config = dict(
    experts_per_token=2,
    lr_router=0.0023,
    vocab_size=3089,
    learning_rate=0.00179,
    max_seq_len=256,
)
Below are experts of layer 7 (counted from 0) of a mixture-of-experts language model. Rows are named router (the router's row for the expert), down (a neuron's output weights, with its number) and show model dimensions 0-159. Each number is 200 + 20 x the weight over its row's rms, rounded and kept within 0 to 999.
Before each expert's rows: a language model's description of what the expert responds to. This comes from a sample of Wikipedia text that the model never trained on.

# expert 42
It responds to: Paragraph breaks after sentences or headings, plus prefix word-starts like un, ind, inst, as in unanimous, independence, unit.
router,212,211,207,207,202,198,205,218,201,206,207,186,183,216,173,189,216,165,188,202,193,228,207,176,191,227,204,235,174,179,229,191,195,218,196,210,187,169,198,196,205,195,218,215,194,206,207,210,181,185,174,213,216,238,222,202,187,192,189,174,188,210,203,176,222,195,207,206,177,190,184,181,222,197,216,212,200,183,229,201,178,200,221,186,225,171,222,177,171,204,162,160,186,191,187,157,200,187,225,230,217,198,147,189,197,202,215,195,222,213,209,202,238,182,200,214,179,201,199,189,193,173,192,228,184,177,171,200,211,183,235,222,166,235,205,213,221,215,176,219,235,223,177,129,209,208,192,211,186,246,207,178,221,227,228,198,183,175,194,240
down0,205,199,197,168,195,200,174,185,220,226,186,196,219,221,207,222,215,208,157,214,186,209,181,232,210,208,187,192,189,196,205,210,198,207,195,210,186,211,216,157,189,195,203,224,200,194,180,216,164,207,225,194,184,188,168,191,198,241,188,235,224,211,225,207,204,224,177,174,226,162,179,195,204,212,188,175,204,185,183,250,170,174,216,216,244,220,165,204,217,192,232,219,229,198,230,211,209,192,234,200,204,199,178,225,205,178,196,211,193,237,207,191,226,179,245,224,168,189,181,182,170,231,185,180,197,215,200,232,188,215,184,170,246,206,218,223,191,199,215,186,207,177,183,240,196,212,172,187,198,211,193,223,195,177,176,187,181,187,189,205

# expert 46
It responds to: Coordinating words and, or, &, commas in lists, plus name or word starts like or in origin, Le in Leeds, ro.
router,201,210,221,206,208,223,185,209,202,176,192,190,221,194,190,195,195,178,217,156,208,200,198,170,185,212,169,192,194,177,223,197,167,165,196,206,178,201,182,197,185,162,192,214,225,163,219,220,225,179,187,201,207,230,224,205,194,183,182,171,246,226,203,205,225,176,210,178,182,204,167,197,200,192,223,220,197,177,229,203,157,231,196,181,205,210,199,210,199,216,172,193,222,187,204,201,210,193,220,194,207,204,164,202,219,188,227,192,228,178,177,141,223,205,198,215,169,166,191,190,209,193,191,218,216,181,186,205,202,188,210,208,179,227,209,213,244,233,165,215,215,215,199,180,197,167,162,218,242,230,200,199,204,211,214,173,161,179,182,220
down6,221,190,203,188,172,222,197,184,219,217,193,158,183,212,205,223,216,189,201,193,217,198,183,212,219,198,222,220,183,225,196,185,206,169,131,212,185,209,219,218,195,188,199,208,212,202,192,189,183,206,240,207,215,222,188,165,179,190,209,239,203,166,197,208,215,212,180,213,242,207,182,229,231,187,211,193,207,172,233,197,166,220,199,152,213,182,187,167,201,183,159,204,198,240,189,188,192,184,182,193,247,187,206,209,200,191,203,191,195,240,214,180,192,173,189,201,198,183,211,195,194,219,179,209,218,195,189,216,195,200,185,198,238,203,215,191,175,187,258,221,224,222,236,177,235,212,180,203,213,200,211,207,174,221,190,216,234,212,211,196

# expert 11
It responds to: Middle syllable pieces inside proper names, often after a capital initial (Br-ad-bury, H-amp-ton, W-ich-ita), plus word-start stems reg, iss, spec.
router,211,197,240,170,180,191,170,208,199,208,175,222,216,199,172,217,228,170,191,197,208,209,230,191,218,197,192,208,192,192,219,163,178,187,172,216,200,212,202,196,217,171,205,238,195,196,218,203,203,178,172,228,221,217,217,181,183,210,215,191,222,201,238,212,226,178,197,191,205,216,193,191,211,234,210,164,195,196,252,202,199,213,208,195,194,151,225,216,159,224,179,180,213,175,183,193,201,201,220,213,205,197,189,188,223,214,230,211,206,203,157,192,248,218,209,205,184,171,198,199,197,198,177,192,212,170,179,206,184,178,170,191,185,221,180,203,208,196,161,215,204,213,200,152,183,177,186,215,229,232,182,217,204,218,191,187,166,164,219,240
down0,225,197,218,185,187,189,175,196,210,194,206,166,194,193,210,188,178,213,186,215,182,236,191,226,202,196,215,217,224,178,220,191,219,190,182,199,189,212,199,181,205,190,199,178,194,163,178,166,196,210,181,211,219,186,219,180,176,240,251,216,244,202,234,218,156,204,202,195,196,183,188,183,214,199,218,215,175,161,231,193,201,183,181,206,222,241,197,175,205,231,191,189,198,193,200,202,212,203,202,213,174,161,200,207,256,185,176,204,197,210,204,215,190,170,211,217,191,213,215,190,227,213,200,202,178,216,211,183,179,195,226,210,238,185,159,229,201,172,193,160,193,223,222,251,212,178,177,205,191,199,242,193,231,188,191,206,194,199,211,169

# expert 30
It responds to: Articles a and the after commas or verbs, and word-initial m or a pieces, as in memory, microbial, achievements, is a.
router,241,175,213,191,180,203,191,211,219,208,167,215,217,190,193,169,215,184,213,170,196,173,222,166,187,194,192,209,168,171,194,151,179,166,180,190,161,176,194,206,166,165,217,213,241,196,233,202,212,157,206,197,210,219,204,208,177,190,190,194,233,226,176,174,213,176,203,209,196,193,204,188,222,182,194,182,210,158,204,212,184,180,207,200,175,215,208,208,210,225,174,201,226,163,180,192,184,206,224,185,196,207,198,173,190,193,197,195,194,211,192,189,221,217,228,194,195,184,192,158,236,180,174,222,204,175,180,203,207,181,184,216,177,221,217,223,220,230,178,216,199,233,189,192,194,207,182,223,227,247,196,231,209,210,204,223,196,180,194,229
down0,198,228,162,213,222,204,168,193,227,182,191,203,191,183,205,178,204,202,197,194,161,180,206,207,236,164,203,210,210,208,216,184,257,213,229,229,201,212,188,154,180,211,202,215,222,199,193,211,204,207,220,200,203,184,211,215,208,225,178,205,213,175,174,186,216,212,173,215,206,164,184,162,209,192,239,215,188,202,130,210,211,219,204,186,214,196,216,200,226,201,179,210,184,200,159,196,178,200,237,212,204,210,198,194,210,203,203,233,206,199,204,210,211,181,213,175,193,218,194,208,200,177,174,201,205,224,219,202,213,206,178,197,201,202,177,211,221,188,175,178,252,168,198,191,217,167,225,195,203,168,195,225,190,195,203,211,210,217,206,128

# expert 2
It responds to: Verb suffixes and stems completing a verb before its object or clause, like kn-ow, st-ated, prom-otes, announced, said.
router,198,195,221,214,169,207,204,190,230,208,196,203,223,179,176,187,238,184,195,204,202,198,217,194,185,200,204,205,190,180,235,155,173,177,200,199,181,195,191,184,195,179,218,227,228,200,259,206,214,198,172,206,210,242,245,185,177,204,172,175,211,210,229,160,228,154,198,199,168,176,198,193,208,197,234,167,194,183,216,217,187,186,220,177,194,176,244,192,177,205,184,199,211,199,189,177,200,190,213,220,205,214,201,179,191,213,222,199,213,228,173,180,193,182,225,205,198,194,190,194,208,175,171,232,191,183,201,211,203,188,203,215,217,196,209,196,190,218,201,217,188,205,194,176,194,175,196,214,229,278,186,193,239,193,227,174,183,214,182,203
down0,195,164,212,205,187,203,204,199,196,167,208,206,171,193,199,190,207,174,225,180,209,228,210,206,169,242,181,180,199,226,215,163,211,199,186,188,194,222,203,221,201,215,188,203,214,168,198,215,235,247,184,203,223,184,202,205,185,207,178,198,211,187,163,193,159,211,198,208,193,194,222,211,218,193,190,204,210,202,154,146,231,216,215,213,177,206,201,188,211,231,227,236,228,190,192,220,194,193,220,196,181,193,208,176,171,175,203,165,219,172,173,222,163,190,206,188,208,221,182,168,190,234,247,172,186,212,219,183,185,228,209,214,213,168,235,207,194,244,208,201,193,210,195,178,182,195,169,199,216,180,201,198,155,219,203,203,193,200,214,202

# expert 20
It responds to: See in See also headings, plus institution and system nouns such as School, University, College, program, oper, stat.
router,240,212,208,183,206,188,197,212,203,200,190,177,206,201,182,187,239,188,222,191,193,213,225,194,198,204,180,197,191,204,204,184,147,186,169,234,187,141,173,200,214,187,203,201,192,176,227,187,218,172,187,203,206,209,238,190,183,169,165,170,207,210,190,189,217,186,198,225,205,202,194,199,251,192,217,175,201,179,270,199,196,221,197,181,202,193,239,195,180,189,169,191,178,176,188,163,192,206,213,187,208,209,192,169,192,220,205,212,200,212,167,170,194,215,220,172,158,180,184,180,218,178,161,226,219,192,201,218,217,202,209,200,190,207,220,194,186,217,155,203,176,208,184,189,206,182,182,213,212,241,215,224,211,213,206,199,175,189,187,212
down6,167,190,211,201,205,180,179,200,177,218,195,192,217,199,209,173,213,224,190,208,252,184,173,195,207,217,202,206,217,198,202,129,172,233,201,197,236,195,167,198,214,206,222,202,212,196,226,192,190,221,228,185,201,191,187,170,216,198,193,206,215,207,193,205,214,209,194,201,199,238,203,172,215,215,226,193,191,197,176,214,188,215,160,182,223,208,194,206,188,226,173,155,193,191,186,199,204,161,187,205,211,181,187,208,174,191,202,205,207,215,232,237,181,163,186,204,176,168,171,204,202,168,190,198,221,213,242,180,173,201,190,223,215,210,184,252,215,215,207,168,207,220,188,206,225,178,179,189,222,219,187,199,237,218,233,231,188,205,233,205

# expert 28
It responds to: Determiners starting noun phrases, mostly the, a, this, these, often fused with a preposition, as in to the, after this.
router,221,184,209,184,171,199,195,239,214,181,160,203,206,186,174,173,199,153,233,201,188,209,235,184,189,197,170,217,176,179,207,187,165,187,188,218,179,168,216,194,186,167,219,238,224,199,227,172,220,158,184,176,240,210,221,187,175,189,202,198,233,237,208,165,206,193,208,206,170,198,197,173,215,188,191,183,189,183,188,220,178,180,214,171,194,206,224,192,202,220,185,207,177,167,177,186,199,220,212,203,189,211,183,179,192,210,207,191,217,221,170,193,218,215,205,186,205,202,192,199,219,172,169,233,202,182,192,198,187,182,178,193,170,212,199,177,208,226,179,214,195,217,197,190,179,189,198,225,247,253,216,215,235,204,204,196,186,176,182,199
down0,204,216,206,208,210,193,212,204,179,172,215,209,177,183,201,200,212,193,201,223,219,192,239,172,239,198,213,169,183,217,184,201,188,178,190,197,208,182,212,210,161,178,204,193,209,197,224,151,200,165,230,196,198,203,234,198,182,203,210,261,222,200,232,205,217,197,196,185,173,176,176,185,152,189,203,200,215,237,209,198,196,204,224,198,230,224,180,238,203,211,217,277,196,199,194,179,171,191,185,198,219,184,204,203,168,175,195,197,175,217,176,196,201,197,220,184,195,194,191,180,214,221,188,210,208,215,203,236,205,217,169,176,175,197,218,175,188,190,197,184,206,221,212,181,208,172,211,193,149,222,213,205,192,232,207,209,233,216,208,184

# expert 27
It responds to: Single digits and two-digit number pieces in statistics tables, scores, years and decimal values, usually between pipe separators.
router,224,193,211,185,188,198,169,199,210,205,195,184,209,205,184,184,228,169,207,192,208,211,201,205,196,209,184,195,187,190,223,181,171,165,201,207,166,189,166,196,209,176,228,207,217,205,226,211,221,181,207,208,199,235,223,184,181,191,161,178,239,212,200,194,230,188,213,215,196,198,188,180,225,216,213,192,175,177,227,212,157,185,213,188,187,151,206,222,173,230,162,178,235,181,176,187,197,178,201,231,195,206,191,175,217,220,221,191,206,199,200,185,201,198,225,198,220,167,182,187,220,186,168,237,186,171,198,204,206,197,173,198,192,218,200,209,205,264,189,232,221,197,192,142,179,203,212,207,197,248,206,206,221,211,211,193,158,200,209,211
down0,213,190,193,191,204,184,183,202,206,188,245,206,189,208,171,168,207,188,203,201,175,206,201,218,204,191,233,160,187,181,202,219,198,166,210,185,219,219,181,224,202,204,169,204,211,197,188,239,220,204,185,167,185,191,203,203,210,198,236,196,214,204,161,229,184,209,221,193,239,155,204,235,220,193,190,175,222,216,190,204,186,202,190,166,216,188,193,196,226,213,216,228,190,206,185,207,227,208,192,195,188,199,197,216,178,223,168,219,176,184,193,210,191,192,185,213,239,221,206,197,182,199,196,198,196,233,219,170,206,151,224,208,222,184,149,208,218,222,206,205,184,205,227,184,223,214,210,203,223,138,213,217,137,203,211,191,198,189,232,183

# expert 43
It responds to: First letter pieces opening a word, often capitals at sentence or line starts (S-igned, A-ppearances) and lowercase th, sy, sup.
router,199,190,211,184,201,204,177,225,200,217,161,191,217,169,185,185,221,171,223,184,187,224,214,177,190,226,190,190,188,168,237,189,175,173,174,214,208,182,209,209,216,169,214,207,231,193,188,197,206,200,197,192,204,238,204,182,184,200,206,188,189,215,192,201,213,174,198,218,161,197,176,175,231,185,198,198,210,187,234,225,175,199,232,198,187,209,204,177,184,230,174,157,189,179,183,197,180,158,221,187,195,225,168,171,186,202,216,169,241,221,206,186,219,206,206,205,192,195,173,193,229,177,174,213,205,184,196,227,204,183,178,185,174,241,237,218,180,231,186,214,213,242,193,162,187,194,186,204,198,229,215,191,221,221,229,175,183,176,184,186
down0,191,206,177,184,218,197,217,231,212,216,194,203,171,176,137,172,201,202,183,156,227,194,206,186,221,231,176,184,189,232,213,217,201,189,183,212,202,165,224,203,194,180,190,203,181,203,210,199,195,199,228,193,222,235,197,215,201,178,231,210,196,172,160,221,218,205,188,216,212,207,187,234,211,178,230,214,196,222,224,202,187,195,173,222,222,222,206,181,232,200,213,176,205,175,204,221,225,229,226,177,185,196,220,213,196,194,209,199,177,174,221,197,231,183,176,213,218,207,212,212,203,192,171,196,191,179,177,243,201,174,201,207,184,198,217,171,210,211,211,179,196,231,223,187,204,188,222,260,232,227,178,217,234,200,213,175,187,217,193,232

# expert 37
It responds to: Word pieces ending in m (am, im, em, um) and word-start p, im, em, as in Ad-m-iralty, im-plies, em-ergence, hyoscy-am-ine.
router,198,167,210,214,169,180,193,212,221,209,195,213,219,186,165,175,209,178,186,181,174,197,212,173,196,180,190,235,178,188,218,189,197,198,199,182,176,169,223,198,189,161,225,196,208,196,206,217,223,163,195,191,172,204,214,189,199,219,169,205,219,225,213,187,235,170,212,204,202,209,213,199,233,188,195,205,177,200,239,207,182,170,201,179,221,190,209,216,169,239,175,159,198,204,215,188,190,186,180,199,205,221,201,180,180,231,216,207,192,226,202,168,223,230,220,207,173,155,200,198,212,189,156,202,211,189,205,201,214,175,192,196,218,249,217,233,199,225,188,237,208,244,198,167,223,188,180,225,206,244,223,214,192,196,193,198,178,209,217,212
down0,212,213,164,222,200,209,194,170,215,166,238,228,208,228,210,194,199,201,192,185,190,189,176,236,172,173,218,215,200,191,213,222,205,176,175,189,189,187,189,197,184,241,199,202,200,169,189,210,195,203,185,186,207,226,196,233,201,199,203,213,207,197,173,158,198,177,200,227,163,160,207,181,195,204,201,201,178,216,205,248,211,211,206,176,225,174,191,212,201,226,189,174,233,207,241,187,180,233,207,187,204,198,217,215,221,220,212,214,174,171,218,169,216,193,178,223,198,216,179,181,196,215,178,185,189,213,192,157,207,204,216,225,202,211,176,212,192,200,223,236,211,248,180,237,201,225,186,223,224,237,175,221,201,192,211,174,209,201,209,161

# expert 54
It responds to: Opening pieces of Latinate verbs and nouns, such as st, cont, tr, ass, av in available, det in determine, conf in confusion.
router,215,181,201,222,185,215,169,202,208,233,190,203,218,189,182,174,228,199,209,203,210,232,195,209,180,202,185,187,193,214,213,193,212,192,213,229,200,211,205,202,193,171,190,219,199,185,220,196,230,180,187,199,188,226,219,201,197,171,203,160,224,196,229,176,209,207,211,237,178,226,178,182,210,185,195,179,176,179,224,177,171,238,235,192,183,185,233,192,182,207,173,182,216,170,189,164,193,184,213,203,201,186,177,206,183,216,225,190,207,205,187,163,208,190,206,205,159,161,220,190,190,140,183,222,215,172,172,230,206,185,199,195,197,222,216,215,215,210,212,236,221,183,201,162,169,177,188,207,237,243,224,224,217,241,213,196,187,188,194,179
down0,229,182,191,221,208,210,203,205,191,180,190,157,178,190,206,204,212,224,186,206,193,204,132,170,208,173,207,218,212,213,172,228,192,231,184,190,200,195,172,189,173,244,236,207,226,188,210,198,166,205,151,228,175,202,224,232,181,205,196,231,200,181,197,204,203,234,185,178,210,188,208,185,193,193,231,203,198,227,191,208,205,194,184,200,226,187,180,212,232,186,154,192,223,187,225,197,226,193,230,207,185,206,195,221,216,206,184,221,205,161,183,181,248,215,213,175,203,207,178,218,203,193,173,191,193,204,227,196,194,186,209,184,210,179,204,206,224,167,231,238,247,219,173,205,202,183,214,196,210,210,223,205,218,203,221,220,181,209,219,196

# expert 36
It responds to: Final digits of years and numbers in dates, release and career lists, such as 1973, 2022, 1994–1995, and month names.
router,222,206,229,182,193,207,154,190,199,190,209,188,193,200,174,176,207,182,198,172,197,204,233,191,217,187,197,191,170,184,201,186,194,180,199,214,208,179,184,203,202,170,237,214,215,211,239,200,209,175,184,198,203,213,247,204,173,196,191,164,228,195,221,187,208,188,172,176,214,190,182,201,209,228,225,206,205,205,234,199,174,203,210,193,217,170,221,199,195,205,185,181,233,182,202,182,199,201,204,191,207,221,179,173,204,201,217,185,216,218,201,189,199,200,235,208,195,167,211,194,214,166,149,222,203,172,197,227,194,207,178,215,185,204,192,207,204,262,155,223,190,206,176,174,230,216,174,233,228,245,199,233,232,192,240,183,170,180,188,207
down0,172,209,224,202,210,226,155,200,181,208,185,196,196,245,197,172,173,205,224,189,219,182,214,212,217,196,224,212,200,185,191,205,245,183,191,178,195,167,178,204,206,214,191,200,218,220,201,207,174,204,202,202,227,180,205,205,205,169,250,208,214,187,213,192,214,235,212,211,204,228,171,189,209,218,195,194,181,219,201,181,211,172,186,221,231,201,227,180,210,198,213,208,199,202,202,208,193,217,213,203,197,232,220,208,229,209,189,190,207,185,206,198,198,195,203,186,178,186,205,178,231,195,202,198,181,181,202,239,204,204,180,226,228,190,207,222,223,204,194,171,205,197,179,160,169,188,201,212,227,320,189,202,192,190,189,188,187,212,204,195

# expert 61
It responds to: Capital letters and digits inside acronyms, identifiers and model codes such as KEGG, OCLC, country codes (TGA, GBR) and product numbers.
router,210,201,192,172,183,205,176,216,206,210,182,212,196,202,171,200,221,177,206,189,196,215,211,183,188,211,197,216,188,193,220,191,195,183,197,197,198,206,181,206,204,167,218,215,205,197,217,216,213,174,186,187,215,201,236,182,187,164,193,173,215,218,223,177,215,167,206,194,189,175,182,189,238,204,225,159,197,208,239,224,139,216,220,184,213,202,232,185,193,231,192,177,177,184,184,154,212,164,232,210,203,221,186,170,179,223,211,178,212,234,210,181,229,222,211,197,205,171,188,217,198,171,166,219,214,199,202,218,199,195,163,188,205,229,215,169,201,250,187,212,200,219,197,156,206,196,191,194,224,220,199,195,223,179,217,183,171,160,219,231
down6,213,186,182,229,241,178,181,208,197,167,182,242,202,234,180,208,216,208,211,206,206,224,208,181,193,207,210,203,224,168,189,205,185,166,182,192,185,201,200,175,174,216,224,178,208,219,182,196,185,175,218,208,190,215,182,200,187,177,206,218,209,189,215,244,214,197,242,189,210,228,224,193,201,203,186,208,231,191,183,209,213,173,227,222,220,203,207,192,213,192,175,245,175,203,176,195,195,186,190,218,203,198,194,195,229,228,197,214,216,191,199,191,166,209,220,213,228,170,193,220,225,195,217,198,218,188,208,231,193,213,241,210,224,186,180,200,187,179,165,230,193,167,180,239,234,187,225,194,228,162,172,248,207,182,199,219,209,230,235,178

# expert 23
It responds to: Single capital letters starting a name or word, especially B, T, D, P, often after a comma, pipe or dash (San D-iego, B-raunschweig).
router,188,212,210,194,194,213,171,201,229,196,187,197,198,203,195,190,228,170,211,199,192,213,210,205,183,196,194,187,219,209,212,209,187,167,161,205,209,167,192,187,203,165,217,216,191,208,224,176,226,169,191,211,203,204,213,168,207,174,170,193,215,236,207,195,235,179,167,161,208,189,192,185,250,213,217,194,177,173,233,244,178,191,203,197,192,193,246,186,193,219,167,144,172,182,212,183,196,194,201,215,218,206,193,204,199,209,200,198,210,240,209,164,200,205,209,205,209,186,194,168,233,201,168,214,192,165,200,244,190,203,159,222,194,232,195,195,209,240,187,227,199,231,195,199,197,191,204,236,221,216,181,186,218,214,198,162,181,202,180,202
down0,220,201,168,200,229,239,225,217,258,202,190,204,206,182,210,248,194,172,189,183,171,199,186,168,242,211,190,235,206,222,225,193,179,221,224,180,232,167,190,175,195,196,186,189,213,210,201,199,207,165,236,222,183,163,215,173,211,194,180,173,212,191,159,244,202,198,182,190,183,213,199,210,182,170,205,168,213,184,195,195,186,187,158,197,194,210,188,215,241,213,210,179,203,208,212,223,199,202,201,183,223,204,219,201,213,234,215,201,210,191,216,194,218,215,227,207,194,211,208,187,199,256,181,195,210,159,184,211,202,208,192,195,224,223,198,194,193,208,218,191,192,193,181,211,174,161,190,197,241,162,209,198,200,198,187,188,214,199,200,218

# expert 58
It responds to: Syllables inside foreign personal and place names, such as ar, al, el, l in Mar, Baleares, Mohammed, Armagh, Begliilig.
router,233,205,217,181,184,175,199,197,210,185,192,188,211,187,195,196,207,168,182,179,201,189,217,193,199,176,202,241,200,182,227,185,181,177,205,211,183,179,206,185,190,182,189,239,212,203,208,181,193,192,187,209,207,209,249,192,197,215,190,185,216,242,221,189,240,189,214,201,187,209,203,187,231,194,211,167,184,198,220,194,167,229,206,193,196,189,245,226,202,221,192,187,238,177,207,183,188,188,179,217,206,214,181,166,184,196,222,206,205,193,187,169,201,189,228,208,181,157,208,189,194,181,169,224,174,182,184,209,228,178,192,228,198,226,192,187,197,263,178,222,216,211,181,161,213,192,186,224,231,227,211,193,211,229,184,145,185,171,228,210
down6,215,154,197,172,200,199,198,169,207,207,198,171,199,181,217,200,170,219,218,211,191,209,199,194,203,218,211,179,200,215,196,187,194,222,163,215,172,203,253,196,181,221,186,163,214,196,214,195,203,206,192,194,208,206,204,200,196,195,199,182,170,190,224,221,200,230,202,196,213,243,191,202,239,197,205,161,190,210,203,184,161,187,163,242,202,175,212,175,209,172,185,202,206,201,196,213,200,191,224,222,204,212,216,223,177,222,215,212,172,257,213,169,178,178,184,207,200,210,186,177,227,215,207,204,203,213,152,187,205,196,188,212,197,210,183,202,208,220,167,206,195,166,231,181,165,135,177,197,214,229,214,222,182,215,225,199,221,191,174,223

# expert 4
It responds to: First pieces of split words, often after a space, such as pl, gr, ac, ann in annual, graduated, Jaroslav, Uruguay.
router,229,184,189,192,189,200,204,193,235,194,205,210,225,198,143,185,212,169,198,180,192,193,214,187,194,201,200,220,188,173,230,211,176,173,191,215,186,186,209,205,187,186,234,249,199,179,224,207,197,175,189,170,219,210,203,209,202,187,184,205,241,196,210,190,199,190,226,201,202,193,210,194,208,172,235,187,187,178,207,223,213,204,218,174,188,175,220,227,198,229,180,140,199,187,185,160,177,223,191,212,195,233,197,189,192,211,222,197,183,217,194,178,244,183,211,174,193,189,202,192,194,173,162,208,200,184,203,184,222,196,188,209,172,228,192,194,196,225,192,209,242,187,194,151,196,168,197,219,216,229,193,241,230,203,253,217,175,198,194,208
down0,189,212,218,202,222,224,209,215,174,215,198,219,207,199,199,186,203,217,230,214,174,228,227,184,179,165,233,198,192,205,190,213,175,209,212,177,205,208,177,187,206,216,220,188,232,177,183,207,185,174,173,173,165,197,199,211,180,230,190,212,223,193,167,242,189,200,195,211,193,189,194,184,233,189,199,176,208,187,216,218,193,249,175,176,180,211,249,200,210,162,200,186,161,199,188,194,166,199,185,181,213,217,232,200,160,218,173,197,236,220,181,206,189,230,195,180,171,203,183,231,196,223,214,198,246,216,203,228,190,224,202,206,171,181,187,196,198,205,172,192,192,188,198,222,230,202,207,205,164,234,213,188,209,223,173,157,213,217,214,201

# expert 50
It responds to: Two-letter stems opening common words, like se, pr, ne, occ, prov, and plural endings such as s, es, ies, itions.
router,220,192,217,189,171,215,209,218,202,213,187,184,216,182,174,171,228,180,213,186,217,191,205,203,191,212,190,191,183,181,217,186,182,170,205,191,185,213,199,221,178,177,242,203,237,206,215,194,206,176,169,196,198,205,231,204,168,200,190,152,202,198,221,175,196,200,202,204,193,200,182,201,210,180,207,178,195,169,268,229,201,206,193,167,199,167,228,221,188,192,190,181,213,165,178,177,185,198,203,220,205,252,175,177,185,211,210,182,216,219,190,192,206,202,217,169,178,169,192,201,238,189,175,207,206,193,182,222,237,213,203,194,200,211,204,220,166,226,159,212,231,211,184,169,209,202,216,185,221,226,204,230,244,212,197,165,223,223,192,187
down0,172,226,196,225,194,200,180,206,217,218,196,205,242,178,190,196,242,202,213,203,189,199,208,172,178,172,198,207,199,205,194,195,207,173,212,186,189,196,240,210,213,219,176,211,189,222,229,204,184,213,215,200,223,178,227,229,165,183,208,200,192,196,199,168,183,188,212,231,200,204,169,212,199,217,183,207,199,181,189,214,160,192,241,188,219,219,186,194,192,217,175,155,174,148,182,181,207,218,213,202,220,164,220,227,185,190,197,186,226,204,170,221,216,206,223,212,205,232,215,185,201,212,217,211,213,243,220,215,218,204,233,176,176,219,197,173,216,161,212,198,208,220,234,186,176,189,234,183,191,228,201,172,207,245,179,199,220,232,183,196

# expert 7
It responds to: Capital-letter pieces of abbreviations and country or position codes in sports tables (MF, DF, USA), plus the word-start piece cons.
router,241,192,215,174,168,203,170,202,210,210,208,196,202,200,193,189,202,160,206,194,162,225,226,177,173,200,196,231,195,213,215,187,177,166,189,240,172,184,174,213,212,176,200,202,184,206,229,200,186,167,210,205,204,212,246,184,179,162,187,175,215,212,230,192,215,187,196,212,196,198,188,167,238,215,207,182,189,185,230,222,160,204,217,191,203,182,206,187,179,223,189,188,201,181,189,192,209,167,208,211,216,215,175,190,184,222,216,218,229,219,169,179,205,216,224,211,199,184,197,206,221,188,161,222,196,199,222,226,207,193,171,212,168,228,183,183,220,239,193,209,201,208,190,172,178,215,195,196,236,239,222,217,224,172,198,164,164,183,197,211
down0,206,204,201,190,228,206,202,216,179,212,204,219,223,200,207,190,231,191,190,204,187,189,210,172,194,212,203,222,186,183,222,220,222,187,191,207,213,179,163,199,169,178,185,189,199,181,214,187,190,181,197,181,186,185,211,210,177,201,195,209,215,197,212,201,188,192,164,234,190,228,187,206,189,202,222,204,212,191,227,190,181,221,203,175,209,215,201,159,199,190,188,226,150,254,172,210,171,191,232,246,146,196,187,258,234,172,182,184,182,183,214,205,215,234,185,211,190,207,226,247,216,207,253,207,213,180,224,209,214,201,175,197,185,193,198,201,184,165,181,199,214,205,188,191,153,217,204,179,234,173,216,213,190,222,203,190,211,221,199,194

# expert 57
It responds to: Word-start pieces re, Re, de, De, ex, sur in verbs and surnames like reach, ready, reign, Rehring, Reed; also Dutch, German, French name pieces.
router,196,197,232,192,195,186,175,203,200,216,212,204,226,200,192,164,212,193,200,190,187,197,217,186,209,194,179,220,185,178,215,174,154,202,187,213,170,207,227,203,201,176,212,220,221,211,224,205,220,171,216,197,217,218,219,189,179,195,199,156,183,235,233,193,220,174,179,197,181,211,160,209,220,183,235,203,189,181,229,233,158,228,196,155,192,184,231,220,209,226,182,189,227,173,206,194,178,221,211,227,199,197,183,188,156,188,221,185,210,203,188,183,195,212,243,197,164,213,183,194,209,195,186,208,193,193,212,218,231,174,207,201,214,187,207,195,166,236,182,201,223,231,170,143,183,206,181,221,215,226,198,209,233,224,212,188,210,207,201,198
down0,186,202,185,231,210,210,230,178,197,193,161,183,189,187,183,203,232,190,202,229,222,203,194,177,240,181,221,218,186,189,181,205,235,189,198,196,177,246,236,232,158,188,230,198,173,205,207,184,221,200,200,233,195,216,195,213,208,177,224,189,187,176,198,195,225,182,195,183,201,244,160,220,150,169,190,228,240,198,208,182,178,200,197,201,212,208,206,237,200,212,162,192,222,223,213,220,212,216,211,185,195,202,176,268,224,188,199,179,221,198,163,196,193,225,212,198,203,203,212,223,221,206,182,188,187,200,207,183,229,207,225,202,209,228,225,225,195,198,176,195,197,180,190,199,194,220,184,206,194,228,209,163,208,186,201,217,204,198,225,204

# expert 31
It responds to: Inner stem pieces of common words, chiefly before suffixes like -ation, -ing, -ed, such as neigh-bor-ing, rel-ay, pro-b-ably, def, resp, cap.
router,216,192,211,175,182,212,170,228,196,209,172,189,247,197,174,217,210,193,187,205,202,190,208,197,197,198,207,217,189,186,221,189,175,190,222,213,200,187,186,192,194,194,227,223,203,200,211,167,243,192,174,211,209,208,202,193,185,202,196,177,186,246,231,180,211,168,227,168,212,208,173,179,216,220,204,202,186,192,234,220,182,224,214,193,191,180,232,195,197,210,209,136,234,198,203,210,190,158,229,201,195,181,194,178,182,221,216,205,198,208,171,210,237,181,215,198,183,186,187,214,204,160,192,226,209,190,229,214,226,175,200,234,213,217,198,239,184,218,175,224,223,210,183,178,198,193,195,197,259,234,227,199,211,190,208,185,156,180,202,193
down0,144,214,186,200,198,181,207,229,190,200,206,177,201,238,212,170,207,185,185,183,179,211,215,195,194,267,204,182,176,197,200,212,211,218,189,177,204,207,203,218,207,219,202,204,215,238,189,164,198,247,211,177,188,202,194,201,181,189,188,186,166,167,215,200,196,194,219,192,204,177,221,211,211,176,207,162,183,185,196,225,219,255,209,209,265,188,220,200,185,217,207,200,214,215,210,208,219,162,209,175,188,200,196,221,184,222,213,187,236,175,199,196,202,216,211,215,181,191,215,196,175,227,203,188,176,191,190,203,194,207,183,165,224,174,186,198,220,208,188,202,219,217,179,186,214,214,191,202,238,208,193,163,192,229,175,176,212,181,242,176

# expert 55
It responds to: Degree, minute and second marks, decimal digits in coordinates, unit words like km, ft, years, and paragraph breaks after list entries.
router,252,206,223,186,193,223,170,207,226,199,156,218,207,195,163,196,223,172,216,219,198,210,216,205,216,180,225,191,177,189,216,166,205,174,194,204,176,205,186,198,224,152,194,199,212,185,219,204,221,182,205,194,202,230,239,208,196,189,198,196,209,212,193,169,201,164,183,187,197,186,217,198,241,216,214,167,170,166,232,230,195,187,217,212,180,199,217,209,184,232,186,172,190,163,188,181,205,169,215,224,193,227,161,198,176,233,184,194,183,234,193,195,210,202,227,204,186,180,200,186,224,206,186,185,195,193,208,226,220,197,206,219,191,214,213,191,201,241,186,214,199,221,206,157,204,212,183,202,208,256,206,210,204,217,229,201,173,189,178,222
down0,189,200,208,187,186,164,227,176,203,197,188,207,189,214,219,200,196,183,186,216,216,183,199,250,200,191,227,186,208,189,203,187,212,184,224,187,196,192,189,210,212,180,187,220,266,208,218,188,224,210,212,207,176,222,200,208,160,209,213,184,186,191,165,210,172,220,246,181,214,169,226,183,164,243,197,214,171,168,184,217,209,168,183,170,182,214,195,229,225,211,177,246,202,183,188,204,213,186,181,227,191,179,193,220,195,195,191,173,177,184,188,214,207,156,197,219,220,201,225,227,178,238,203,217,233,219,194,205,179,221,200,189,197,169,189,192,194,185,191,203,197,207,167,211,203,171,207,182,168,180,234,181,210,209,203,214,187,176,163,213